Weights of a small mixture-of-experts language model, trained from scratch on English Wikipedia.
Training: a variant of Adam for the experts, 770M tokens, 5877 steps.
Below are experts of layer 9 (counted from 0) of a mixture-of-experts language model. Rows are named router (the router's row for the expert), gate (a neuron's input weights, with its number), up (a neuron's input weights, with its number) and show model dimensions 0-127. Each number is 500 + 40 x the weight over its row's rms, rounded and kept within 0 to 999. Numbers have three digits each.
After each expert's rows: a language model's description of what the expert responds to. This comes from a sample of Wikipedia text that the model never trained on.

# expert 18
router:549452546456481513462502453593441456506527423506413504567459455539478517493471478484506488507443515494562504434513541553484493467573487495460454492524460443522478471496575446493459494530534540484420531517526459541483439449523487540450535495529467563549482555549453574481565545498494458575506475429509541467525426528510478511500464547581512430463523533414500505474552555468555449558457
gate0:591437494524464476537537536462438443516509492480555518526429446495493506516512461527457491491474551510544511461513475574471551483514502462447482560553426412536534486513588512476444496551539523485549537550478518524490482470485606531444473512528487442548470519453460578511541556495518493435513494481475484523475482486484416554473471584515487471503505460510487523487521534500484506434500
up0:385482488535480499459489509508467561453521485461518514497439540472490459463547517465456471461458434490542554540492467513567457468544460568430524556469563538503453445499463472542500554472411488576514596504607450423509530592463493452554494501516476480534466537481498528467429551491447569562444495506468461459557485530468554488522533506460526477484471506499515485486536436442492498491533
gate1:537514545501504480456559508477472496489444494438456529538516557441487487607517508540486490466412536453577471521504463486493544453467438530530463475502528547496521499473465533501525499447578520520541469472463489578442471460500473495455491515571495450551445489580523558522507502499452507576464463433497606472545544472493497510524510509473495515497520525429540510513482522448466443427572
up1:611524546456536514436465512537534487531512471420522458459516519429449479508553515492529488510402496514509456470478523489514544415504526567525565487452516470470402512441490528503437549509478463520543499451410452582421514548477490387425512556530532473435475468592507547582550544494467535486514505451548513510458507462573490470482506477498471507477554481576464477496447489506479477493500
gate2:502496535466488517519479431468465448526500567535469471565499440542494528474546565502500531501402564489606522490499471504530418568471448532431522503476485564483490488545478465518542528476520537518493437504534533460455529452472466503479516474567526494551490507513515412521565530526455444471512514422506452470529406530520475496456434456506514519541509548450493477488519537506524469543528
up2:485430445530475456490508473489508505523539465503536468605578499473534491482500469517541467541483450489488572477494441550507476503477445463503476543473409436533484441501448534519524489517500508470523583529453438467551494521544460503495541534475448463439570430498530518453479487568420498506546507497539577499517495505502455474462488505509484559514547520489494515459452476525444483505435
Description: Mid-word name syllables

# expert 27
router:536451537464527419492467519550468450498528472488473476505483523526490504534468463510557472470433461486529441494574500578451500472535467528454472494509424466476451453468528502541472457536568572529469501508475507593479477492509463524439506519541450491568519549573503573512540503466517494551534457449426532502531469481483436442505468533535537426469505535475483505469515543443540425555458
gate1:505521502543573513515457541433482455526499508422486508512414515546448451489490447386458455494547445491454477513518490493450505506505461497474492544481472483501522563510513421542504492496474515600433508485518489587501476443505520468466464464521460455544404491465500496451492456465545590503528456481477476540561538456473495473481524512466515511484501534494522522458485541453553434470500
up1:494413507551562465425461513424497522544472503459440449494481544518537479489516527431512457478512508523455426561516522518462462527498576501548466529525457509424624468494450547523437471461480549515435484482585507459504448480479501488482495498480484438530557571533485486527388487480429521529427486455478509534522442493503461447543517536488476462509492405490468571511557465487513481547510
gate2:501557500513520449473504524448533504532477451503513484535500447459528523534509492512471513477508540500491501509496456495560487610472502502487523511496460536488564518469516565549527508383549497511525480493406473496453499476540533507460516445501534500453422570554515460475479458451536502596525448527513449499584541483512511505499517528521618449440440533508545523479488546472464576474532
up2:529511476449519441543481505568559527498532497495489506501535487506558511475376532491499468498552485470481456510477476519530493642505433479474529448479459449532525475486444489562486519461500508449424490464415484521493551470605517489527517519505521461509545466476499479488463513427481550554482444499494425490566464518514559440440574453505493522468476535510511529506399500511489504529538
gate3:603420479462531514513435494433500437522486471532484553500459490563462464396587570555477464478532512444549489466504520499589489482531499468491447516522457523495540452472451534543462477558538497430495481438500462506455439503480417492514510447499498486557511517542514524449503471515506468520460564460493519431566474500472470574502441471492488522538466473465505584498445465539490533496518
up3:491471543445537506456466513591495514470500473478488465517508513518445518546466565475481424567485462489512561544499522541531471528527512513488462497592488495468508552565518382467514532485533539487511524494441420472501505533499478526577495452447553579402545540480473445499450532448509501513487490549488472538479512541554488547527544553518450510461512457516537548514484532487470563558508
Description: Auxiliaries and adverbs

# expert 28
router:522534546408536485492403471508509451570490514545493544562429545556511483530448500510494496489488430474523447481505508565493475501554465515484466468503501458454487404484456483535488461540533550539459473513502480517449455456535465516512499509541505506504542569529487615507548574481541479531530507476462554507518483485508439485509420528566552471487458550424466502495576527498528465560454
gate0:525532510463506549498431446529529474526528455507474574477515520543472504586463466523523416512502515480532482474444481514546491437546462510483522477502540578479515498511458491472546591493509485461404503446535522506480525486550415526464459443505434465469490516520548616466546582476526493518408488548436543467534507461482446507481546565496497542485464443492490498496594486558512498520505
up0:449557497472594525492539523471411520491494497467550485476552556508537483516513446500512435496493538506520497420469544480535525455481506550583562486515457495563506444504503544495502496479517566502508463496530528476520500545536395441527432447510506495458520544456489449494555441472478558484464474463489538472547588527458483534550585472491536523480422500481555480533515434448533510505519
gate1:520477604498481463538462531486506470483465507515496535471482491535486485487512526456466560503478510483588518502478514504499486506553459587521514549424551479412480488483465455582496478597538491493468454436547468479598487444519517511490437503509496478474447488528523508466591463448577518461419462500540592529466442535519459571504469544585503535481527504501432477482485473497505481513498
up1:488443583514454495504534459477469479480494471497505481519558451483416552454468496482515587516524488509574576504433518544519462521471479514505574613468556508415476521522461475415523445515539510514482459443498466489468520470525615522593491539478479540551535489490493493422564511506466557541476481550481513522478492601503470511501540467527527520541480519518488532500419505509462510519478
gate2:547514601522594478501517431473526478486540468546487443549505567487591523539491478531502455571518425494475592445511513488476541453462508489497557381580442497468504504517520483487414498534488533471556511500531502582519537556507501531452492495506537491478544524534554486463486505497451477501469560474525490491520530496481487437589476484542531483463525463539465444500481496573525481524543
up2:429511585478450539516429598501475494554486463452506567493501421494484495527516553564529542479472555514522470540511526516515476456515469502435522572389420545514504511488547580508429515468532483517513505509495508502519450531495581529488499473503460479502472431525475506513456537531532482507524515531512472489495424474491467493493500503461481437568435514469518552572533463500515513472432
Description: Dates and place names

# expert 5
router:566451558458563448467462485538450433524550489481473486511481566547537499547459468549516507462452450519521453457539531588450469465556424580469494472562474497510442440519539459511442511494540506510477520527506493523476476500494504513473516564600446550574533495570473543491525514442527459506526509508459519529555436467465450488553464536479528499460485547442448437465492580484551482540457
gate1:526445490534504475501535451512504526529534521497524475516485445525589526496506471481477475487485554486456521522466486456532426499583514449427513488549523561565555507528471471494425535489521515529507495566610457490445454474466424538484549463524499434477595429451468481574502560568499510552573492532566537523446505512449424564483475483529500524465434436444538526517487438554451510443456
up1:512457502509494559487476492445484490500508472477499439551537483515548502530506524463504526513551440479428516484466588523452507609437468579470516435429502488475484560497521512509527476539415534509435564471504447456486478546526482560526542467437534596543468484518511536457427511485532480511501556478468462520523619531491480435513470508528522507520502519491488524514527495471478472500468
gate2:471492548492519455551494501445518479503485474465545461518517466477535473478419563518397499578447520563458535410423534449551491547476432494505517526496500416530505514488517457446472495481470504472478478528461516455476505483476579488497483473606452447533580487555529473503477532655466552494468564466511512503548483536443476484561484577446537485570522462544551505492436492520501486560487
up2:429467432513472505455464487570516483532542529507515481501426544456455527544492484449515541442506550415533480590511467517530447418513511472498517503501458524514500465524530514499471478519525456558569474525532475517497510529451453580426477504515487541441471536534487539585549508370531487500527492507436514516466535453541505459470524517486591524520505531478497475546514523501532486453547
gate3:448403491537485475566507531495582574496412516549449501518440564548479439494487506503420497531529446430549425461449467540496552478526524496529470511491455485462474484493482545565542512508458505476467428506414549525403487530487501450445553531438542488518440467557495494515535486503444497502540441515504553503501466475438497456532509469491544499510480534552441516538467481616587541507516
up3:442498427525504475484465532546482464470543503464453535479445427468491576535506442613503502411480503501532538459524508495482462459427560467491527523499472446541454500453542581487520507507506476536526470478491516519594480497495506489457433456563499486487452584413535485512467511524597502531501498453513507495475517482593597501419469457476494464518518521495483442500510507433529540545514
Description: Main verbs and auxiliaries

# expert 14
router:575495549464543490446488441516492458459534442503486449557445465510524535477454467522503447402463459470556485514543550583487416460531442493500480526521441462553455477489521469512476497554527556514501530520471439523503508484500449505495524529573507518557531545552511548488512505502515442513558477479417540507539474461504457488484481534531520493439497552464458475444488543468585444554430
gate1:541543561493473485509479455433551515502461484482526530564529510499545480523467473556452439518480519492482479437476501548474570528459525506457543509506457469539532482500579503431475497535469545443484553533471459524529531517573465497515541494510446473548502506597530513524547506521456421532497575490530495512538533578471494480550478462500521460512504533513495476539509534551458567389453
up1:457493428538573494497481498541421475528549496543465481528530482585473506501484534514505513495508487476487445498498426450487546473524481518438490499517574469473472462534540549519526472413490467498485500475511505500485481468550497520502540589470591454486441495384453545538521453471484532472491512555509483522516466462536521490471485569506499527467482520472517555479454469465548496543559
gate2:521523577541443518449510521468455497508483467433505496518500445497467531507467508469512526465517555557516496450492532509430508500505460466485491427443508463494534551463543519483515558576425529495498612547541473469510537489442524528504502431490511487581540507509546482404474519552558463523507510434532461537563450464466543520561552595581536457528478584489479512471499486523490490548521
up2:469462466514510491539481545501610517434509499530553477430486513555461481512565452564473490508533509470442494477514507487553424456535564490480483502476503538457463537539457520504510555456513470561493511517455527472490494495538476494494491539528498523466473476546518568512530527530405537533488464437505526467535492494489459502491511411456537567447542494517510500425545523524547485520534
gate3:566481472453513464473517531483500460520504493494495481492460514465568497544494468527537444537413506433500533608536498490446524487414509508429494516520506566541502479561493471506540469522538527569488529506559547508493531444548454562520480528603470461499490512536472454552497451548465542448530552516402480519487512565539475500511480494577523460505399499476442511483510463509490502511532
up3:481510465511536464506522526444505405486484511512577465537487507533523491530539490533478454424487440475527507572504564466468466502438558515447471447503520551525489512589452519519500498535570469550500496472505535453462568493580481546439498474541500545382505493504471457442546497490465524501500514488467490496489472486472461515451566521532528543574523597484492476524479544536459496536514
Description: Final digits of years

# expert 1
router:529482520440500468456466480525490483480499482511484411549406530500516505552469451518529472496471477473530433469494510606477462500487459517415480523517489420533454490459543500505505483553498542497500547533473505528489474472528480517454511533531439536522473565567456538445524518434556477532519437436437521525518417487502469451494508507497558448450470530431443419500544522473566451516451
gate0:469448515540509539505485533471464519453444482512537484514478525486502563458440519503492433523519476384480503495494502537530533527432529502560481500534505492470482490508506497487531552423515435437551540516612502489490541534540539560509476510559522492485473531482546492556501510528488529435530487550528443577484440508591545492506548497590435476529423488495462482544462464543483569494486
up0:501445553556502506467496551557537550526497458540487474483531495476496436446478495503443458479494496551512539437493529464474523536457508452511484499570470509526465527436565510478491449489483480514577588562388524466488473462508539453553518534551497516520477520525518470442509502554467488477506586458517499516533477378462518502513492453435485537470487512471512483445406493551504503422495
gate1:449571440482482455462613537505518501547460509498540501538437502457455492461472465537516513500510448473513462581453478535515434484495498412420484473464545534457482443509526535503488449481503509431441546489534526476472430479600568501486471541520495536559461516549477537457508479546529577502504485522550486515523496585577561453542508499471482458493515514520497450518523528411531487551442
up1:465464527452474484525602548524529501560590528515545496501536435469473434485472481536507515501481510457490585474463541447465505491469502540479564451437478530434491521439511511573577499503547526476468461419494490483484528536488493470500544491492507580565477529501450493513496486478533436544467522532520497531539480522494544462540464436478557506584390475501510514492479499503514492535485
gate2:451502552493470413492429409437475528591532488459550487524553487477471513568536519538448543501490516422541556510475482496530595517469461482497509462520449489453443478609517517562507505508520505492491544463463501402479458481485504456478531505581511463530460447467479526475503465510485434480495594516484434471478494478481471564484567457508520463520533496520509397492500520557509477493524
up2:551445513571508559463500634592481508499518481462505474475407521494395577403516615476529425501541534505464551515525527495524503480504472474547538551454491556537474486443536451438479581513536550535519528502608529481505484470506496492473471531472484589518521519491519535529427458432627547509529485522463503494413516523551455482539520505525510526494509413495536547525485561470525485500464
Description: Section-heading words

# expert 20
router:525476526458546479446481482522512508494528432515466445542453535524484536528467445541507480420516469435563482460586558524447486526508457528441475517572514485522488449468513460484442480542480552567506514537485483544467494487521473562450517506514472501558535555590480509481495536463542487531527446486447544503510470472461447458499495533531555466468475541469471455443519519457553462516489
gate1:524553533458492469439467503495444494489478479464494513475509506457500516452487499523482539547513476478530520455604511471423499493520587424588513494489524528517506515466505529520462546561470537498494439487433577500504473417512522590479501507478480525482508492451473496541488574451482511555460475421460497518418449511508476459523441491554524444501514483486526514496500457541548458468515
up1:500440445509529499573508497517571505490539515545469452528471495481518455590502506469504456457485503479485506511420501517527577575489463535403436494513477463506487498531500432496461430486531515518505538484498443497522504521499445530459541538518440444480490519567499487491496476557460589482557506573531549491512533481491530525482557529464539616475488498545483493465544572523522545474495
gate2:526574577545456544485389484504453510544506477438471551496524480442486435565383494538519416558521493427560511513437510517518490460507515479517523523469559527498573544545518496521494538448473593558510531484495479520502525538502460531514533492535532501476521523483472500545451482518486480528566498568499555506477502549541544510482394498565551485551564537522510505456522521485534390493517
up2:592517544509482505465516478425503463514452498506512415437450420536509543463567424487490533531466443489436481509497465540552433478460521458483540524587424530528409465433504477512489512560536525456489445476506539531515431439567502487471496492498505456549539489452527515438529510395487490524488409437525447495543429502463500510507586500476489485506518504504512418543516543475538530550429
gate3:535454541526467466459527474526524481608488480562539451456468514508484492547503470508428495483444502345536458550456498517473469447458578429417473621594490475506440497485502508475491553537432466494526503460478462497366457491474554558484530510483439510533560468548542540520493473414462483511532456476400512496560447514499489462552431490496574550489530536493506520521533477525475452528546
up3:486502482484515553550417524494500532505521504526524566525474425515461523472472511486500447478546515556479551493566461512481528464463445496507507413459567519478593561463450540482564473489492462510506529557489482468538477463440428389482515503491464508473443547505458449482506509514559548407440568525553513510531503491555406552466530545454529527572519479514437449503483462461457490562484
Description: Sentence-ending periods

# expert 55
router:534420537439498494533482490541511506504507504510460452519469557540523501537484458531488448438476465477546432458529511603465441493506440531476516524532468469513452447446515435508476447536519558536446499539453461494506462467523478530456544510607501501562528484577502541514538530464515490514548455473447518538529436494450446446502438499525549518440475549407472481477529572521576466543438
gate1:489478478514450509523505470509534511431515461437485527455477455537499501536515440497518480535540426523500514478490487505560448515556562441508493543484488568465439495546501443572438398485532532547547408498476475510453513572552621521468493494468552479527486544465508467459560588449495470534485497484555464436529522604460483539486495502531442500482472461411479484528501538406460525478525
up1:537517500479509501503615509555519486476562526521557544522464484608453548483432456508535463519523570535476505429510475560505484462536522482529487465534482558449509497493495434513496491588559489483485532475461525500513520422515485492446525488509581519503502505447541503471576490496507483544516504475508519456415535567452419499521470503484470526521515405430467513502555557467579518537513
gate2:461533511436491414522509496431528494512518444484469493547500486576501511538571496508444552415515463519452475553426516465498476535547511535473491521515465470407447428532503458533450513462548507448487518517508515506469435504555583543531558471456534461586499483537480494461514509406420515463564483511484492520581449514513527472505588490423569467575516492537479450564548532481578471556491
up2:513509421476410413480493493491557461487491434426433480560529488455484480525517473459443447465512428529516459522434512467575483508495482489505512474466477584460544469527490439519446558473509508485545616483482500529474479518439549540450533446501520430485467474502457447509434503459483557479483426469518517559550458455524517549521430483516543450496457516515509478509469557442593469436475
gate3:503380507525445450494531446581444536416502487516447495519567524501497439413508483573521553500476490514510482456479467498454517468593543445482455460442525486426516547469551479448510463484572418482476484499460526489463476392467482504450526430542547563497418493512466558474498548491483483485620562458522470538513470506500538511479474492450467484522476468486442496528443498481493512521517
up3:457525560549547493526531473541496575470520436471458515493576507412480484430481475485537409563524473514565556483554431435483573495527454517520501446536525490483490486448562515536500458494591549495525487447468462468601523532492503515554517496522551519581458519464472493473534529453544505503524535502596462524529490439497501494457424523481474514459489512481600501488539533515506458530515
Description: Noun and adjective suffixes

# expert 52
router:522433568495528508475453448507454452504513456537481493499480561485535531517443434524533484487465448484539438449525579581483464547504479535431454511521463480479451435472524483502466452555540561556451528561487492537483456453547440512444524551570493533532574590575494516471525520477552454521508422506443530523555445503482419496528464549564553484472494538445460455425552552453576481554455
gate1:520464575482516446562522577470476497464510522482541559472507511456527536405494517564541589517484546575566491556425442456578496501519529511465451490537514450498458567483479489515506475470485495556487551439409524529592523528460505445435467511604561570451526443506488528487411457518544495474484517506529456555448515481601517560479524565463492528525519523532460485500521482441518540565519
up1:513534449488542533506515506474435492499457488483538487550482501440563498464523448564526506517440479522488479539427491426501536562516467571494542506438472444518420462544582426458477469485520468560440532529487498507535499475451466570607460453492545527514482443494484527399500506470534487505529513517509443502473477516501502514447515538522526416495519552470498514458524515418536520532502
gate2:552510560461489421526514451521552498511475374518577491518561597507483533516483523415536549536525426499478480542449516526535505569493443466464479477458460517474476512507534436443391456498482550495522505540561476511485457543494538547469530527509488457509564519593454513495573535436528478539469483520575505468495517517536460488427478473490556515524560504489528486514494524475514511540491
up2:483476471522536570504446566522477476495510507524466533493520474460457390521499447484535509537517457504529489437452549509493443519488537557493474553509544436534541479485456484431486478516475497511500551406484471471488471579444515484516521389506508508526527509474620510487422444573498481491471427458426480394393551518466513505491513470466520560471541491488508537442471492527496534491529
gate3:531468481493457490513506549579499497420530481547490472459455537510525463505531478508451484483450485497573477536476516489458487494605523556504555459541448446486515481444448452511501480471503437452471522479511526477446526489496458508537519420565527518516537452496594505503585455438579542442495538473484478533507476452449533495472578544426521537542474513503516435405535525500466477463532
up3:483546509444500526485501505484510463499432520504491482497506514488433445467579495533501485455525494512503550543542440533463525475517475582602503481563562456575545546548487534527540525462487530488445461477455557512536482513555442481550460567456535487483450408509494525513464510601520442510511476520476518488464463496567447451574468460518487469450503493564512575483450509553569433580542
Description: Articles and determiners

# expert 58
router:517449511467517509490500440515437494457516498520483480561451565522551516530441460531523423476500461457534461459572570520420452525515458546436487510502452498476487422432487511518485465522525532552427488528542444530512465435526475532501523528543482524507543530526454554430526545435511470530551484497454529537481512437505456458503459534523521457460410513354432470467514494494491504539493
gate1:539509453463551460485434510612481507492597499459422570563542508410511582509547443567566512478532512475535535514510428463447500536502544453441497435496496511487452471515477489521465448486497486433495536484485515528471513504507511519488542505568399600502471488504457505511485486465492530494505420472502450545447495525584499528510492460558554513462517544496438548490498491490565473457473
up1:554464510530505532506516450528557490500517468569470543499546521430479537500464447530559531537508503589529531511509466484515477569491500503474471500508497507396532540480451551537484477512504476530449497492522501479504445529497530464511469479514479590495426509472451510457498518540521518464574479485579451538402519455612548564457453523514432576499453523517458500486404506497503548537522
gate2:482528515456462571552540529578526431491468538495509497560453459610549536465579475560525499433535595502574439504505492519455538460512549536415468500508582484506478508577459471559555550500474540493466448479524556547539486509469516500431470461507535465584511540529398503552479511436468516442530516495491551429547476485527510451501459534520492510471509476484522512509460487496490544498577
up2:462536468523479468516478551518555450512427546460487479467561441520471544474505448479467438578496510551539474552540521518506529493507557520520571511468575504512416489553517515489561528495485572513478446560557451514477457493534511570438452442539575541437478546497491503489439475458526535455539518468527544430540501497558488439458470557483445480472469471439448526487476511545434537539578
gate3:499507463499499541443481464437495541497431523501438545529434571549493481510471505423551543535482581469529551452536512480533494502512368525471455556416540471499503540432431526468573513475529524443464499502527472496478513479401445495498457433532489445515534541499540500546418492470524543588468530525497577505538491429494484495462511515543542506500511468422525539513498437475505512543499
up3:413512467568482522429507441433487482537431563512496524466508497534494508550597477522475438512534495514517582494507503500491460542523484521447508489500569564498473527430472470456502460498590496473548529479496501530448469489538510500563560521503455510510539547514414508487520548487495502494502509552535489513538501485465396561543621545482514547497481499490508474486469543457499537489514
Description: Line breaks, Latinate prefixes

# expert 54
router:521509526430527503455481445521426468537561444500458471555500489518518504510474514482551462457497467433501462460524526561432513475526492557426514449485477467520480469495497483532441447525486478469456522484479461505443475439524461558478509529521475559528493535541486594440568519493523491543574472437509506503564455476446451519524458507515537436524443528457430451421520556436535462496500
gate0:494473489479483469534530467431519537516501538507422485496489585489538479557448504517544433485592506492466539498519461676511497516548513486432479524448560543577480514437468497504441509478460474480482521493547490464463548490520417493498476444502520488479538521482541529490530499535551498533460505489459457583428510542536495504528518567441529513529475534529522429509510481436510584419515
up0:499406529500507473469516453519482490486532558475497561505468492555504531548452455469492450489505500489481507493509516518539423543422457501517511513502504500501466498567487468463465504514512497521541540512464509502535541527496527403505476496522468427565600519495463513511396444461511534486461548437479551548496488489493462506504450511482503504461477475526508482493461473467498469526528
gate1:411482476487518525490494514550566438555494434525503530499490450544510450476530467445489516449471545486493447499499505488498534501526532587466620477548541522518408538500575537511482495545430504524560476483508600501433499541491480509395479496520556485507493517514492558460535480517485535446534495535520494460501481478410519496497498458467555486548419509497419482453512544465470544572539
up1:558442514546442480501446570512557484567456554497521529444534487470504537557472472458536496510498575524452545526453473522529437468516491549554458502455518568469470556531540425494526522509509520487512444442537518571523485476500426529493531521513466553485489429553543556625536483511538463564499533509441485509523524530476494525490507522497502465570538466547593512489604490481388494407496
gate2:530529508501549526484506490447467442498588512523489486485498489520517435520505480606501534506432501479478535465482494535533532582544522513485501471503430436507555505441495469566542450515497489507480518507482474485473510386536527495498499508494487568487478517471455461471506548462520435538483515461485437441537549474511464434512547443482434462486443495501474462498611523510538506554475
up2:516561600523489489524525504467523474574557563466478580513492479541517435503419504568458513516463490553492547451427458522539500560441535446517582472508521478496475521459423451547568540493508512482513527514524523486515489466548559491482420496485434512519454506466445417430462577485574513454499538485457450437511504471525422462514465498521482449458443502554457467545494497496454508496435
Description: Name pieces and newlines

# expert 15
router:512464541451562420457486425537497470544546452484476472522410529559528517530461463516532457485481454503537483482542574518435459502502511534443471496520441498502478467496528522533458502534558494504455524505510486510493469467560491541449524540587447516526512551497436557463528523478506472586550410473477558529551481492457474461529499528521554466463477524385461445461513525484540482573428
gate0:504542515527460423488482482480523502542490526492544525531517512456522469467470467465553484550495578522453497560576440520516559510518489506507515462501445423476471485517543462438579511523437512475542492444426488526433459526529464487475467569624522552516402530484477530430494414528496589484541502533478490560546511545527503473427542513477529511492536560489501520464534530520470493590509
up0:536500561483490464481494550553447505461446464488536455498468539495631547501516490485537505478465467491519442517487496504511488492522550453481479530504492498515462501542442422496508450478512475522490519458447487477505476525465500519510489518494532480441441533477507559519506485470457471475523445498501512515552549472562486428428519480489602523615440596468486528464638523434511518504487
gate1:471445521436520517487396435595571511533441464518433496493425497494465446536573457488484602550417494471517513478539499503435485500527530529488540485403501459470509517523459477569495541497537467505448482529494472514479500580426532548513456512479484499541462462527498568476454473527468545469496525467537495468448506448508518461516425528502500518461543435513518467450530441413555490448566
up1:521497478496487483474464512502451453427478558503522502474553531507472490456474524476501436547604531457542407520406485503592504478423526478482575522557501489580482524487508423442493493550493559468481500474514467525471487427515480488411488493499476519496546524527506503516492543544522396512491448537482480514553490545525486435389538459577513498520510580454521501498574521534446447434476
gate2:593421523453423478473410453511464532484537516449476430570552501512577507465525509499534490513503500515548469428532549526444547550442526477456496527529514404483550511451478505496511514474463484554449482456464547481477467553482513615466442431469461529533513488504495489495510519458513547515509483530522523562606521503537554493538519493514568592584487477480471515521480512513505437550532
up2:551525412549477516509449549538407474524505481486497508527470535505537459448449454421512514499578474499576529483480556514502541540452525445513459581493496443550479447499492448555530441453470505547466511430537516569495555491566548479585494547512462534501493488515544485463563468459539537443537453540508547519536531544517498504516557522496464452581461523457501519527499542515493505518533
Description: Structural punctuation after names

# expert 44
router:506502507454547459394513471498463471468517487523477469578464494533559556530450453500558456476494463459538492471554544537448451457549422526480431471519457456527456503444520509556494468508550531550481538506486490548466488454540458530473502586576519521538472519521473568461531522452559488539529408475442532541520497496504467515545478479538599462491448556381517497454553498454553481548435
gate0:473497539507524500423524506527462430515478537461532437519498479536503559539564477497534520507508505525483471492462521511495464558450488492541552571495516423494508502447501521608488453476584463521525452528507493556498476472502424454439541534548480540537471484516480423424487488426537475520580468476450516458507498553472511485545525504439551467470483413449521494521509473588488500461451
up0:507527447506472502528477517469584500519515456518516552516527496465457437513523475467450527509494438459521520447458436493532520537585519488487512458531509487529556465550518481486496546556450535510487530502568532444507567518506541505544462462451519502470542446499495528497490527545464555523502544513482483530568490491480502515437471508508452525569521612505477486438565485524493458534526
gate1:664514512466545435461475582514511544503543416594517468606543498475474455480523570516479457483496495525494460534531430487497524427432485497517496493502508456563473581466517503453412465444514506499472545462501522529477479485511442455583499491451502413492513522485534521546507479561560509469569492592474498497474491535471462465536475486527445532453554483533489449475495471562529492532494
up1:473510483529525570580514467509506505545451562572533441566546489626563518507497554478507526543458456463500448496471561472519422478469524488521478550482487492514417487458458386513508467496471543537475498473528467550512503511570447541506432521415450465512417523522459484520516588469523476426455449486478502521555472522466507513558461505518534489476557506516541555480442535477520528494537
gate2:464495465480505535498520498477421503489515539486501512510482511481575503432520554435500536451500472448465499501477464509482617515575517589440486476524472560561487529530499484376503504472510461482463514553495431510464548463499527490498482548455474429508506427523443545517537489472477525469508475580502571519467521549534461484490527493475511594429522501461449478553521498546451515555562
up2:499556590527570513533501481518471556437443532557498480571551487493446495509564509530494459504490523498505524485454456498584510535490486434502564564518549444460450534496549497483491500509453560554494475446506549501428472512435479435481468525503453500472438465443425470466503472454539458517480448502556429500516446494458496468442489448506481499457512440566508530457489545541557528507539
Description: Headings and structure breaks

# expert 37
router:504403535452528495465439453543477472537526506510473488510455536529504529547486511519490450468467502433509418472543541608445480514500512592477471499489463456510505507451525470510474476543547577488464548525549467543461470442503491494432553537519431537514499562554456573492517551481549500530538454458487547511532484506498490417511471522480547482449482529430469431483540545466508467545499
gate0:518411541501513505513545492468454487480525474514485437500454511477527517499495505505539572516459499484466444470514521559546450432486483503485509506468508482441531536503552580477525525504613512500531478552470486480517444534495490478526502446469500525434461541557453558460524478463499467487534538483615536449533440504549520481461460521491457526471542484523493512536426465496429524539531
up0:531502470489530504537532602614510478498530510484450521459507545447524466454471436519528454525464506422543442545572567454474478491507536454512510470498574469508527447508473463578534484410453552522526519447456489500511510520508479483437478506499482460514487525499506521491480457513500501520442466398521513543508508495537491500569511473485549539553486476485539511486517429529522503482520
gate1:492432451494551541487451478545447465510492520521547434525545503374600525500473537549512533513522501484412436550452432512533499526540476516471483516480511512504543526472448511493522529519445546502475566519515476520465487534496442485519562437494492523502436498427552577476488493494451508487465430496489403513526560459496545509503497521456514560423438440386476516531469468435519449521576
up1:515511408564513485464583502535523446478537529496466550518464451522492521501501510494497459482513483487523481479517518555474539481430531473456460414509498487534493477490482496498503580523561526521548518552488594437435531521473533502491569503430485494428510529513481569491507535550546569514542501500499523524430498513560507544515532520505448499475532508506507484493498573399405501515583
gate2:482469540492490447535490493516533455500453493552427528478539595595575458491545546525424480455516571482458546560572467500520450528545492478478460588515518431420576478501522520470474466485497589486438461514494507542507504519539418502475493457508503508521557511501457509532500497437435506464521548524564552506522530484515472442503473492441470497606518502489435460487508481529439534473465
up2:494420464468488512497520492456444503474518445475474537496566504505526492435540508492441446510538527420501559491528485453506470530562507540449433554485560489461495556521512470526510507504535514498443484522489555527447481513442553513500560466555470596485535462569457453511472516495481546529590544474437480548548509493536503502504503459438434475520512432500455517600491478534501539507519
Description: Prepositional prefixes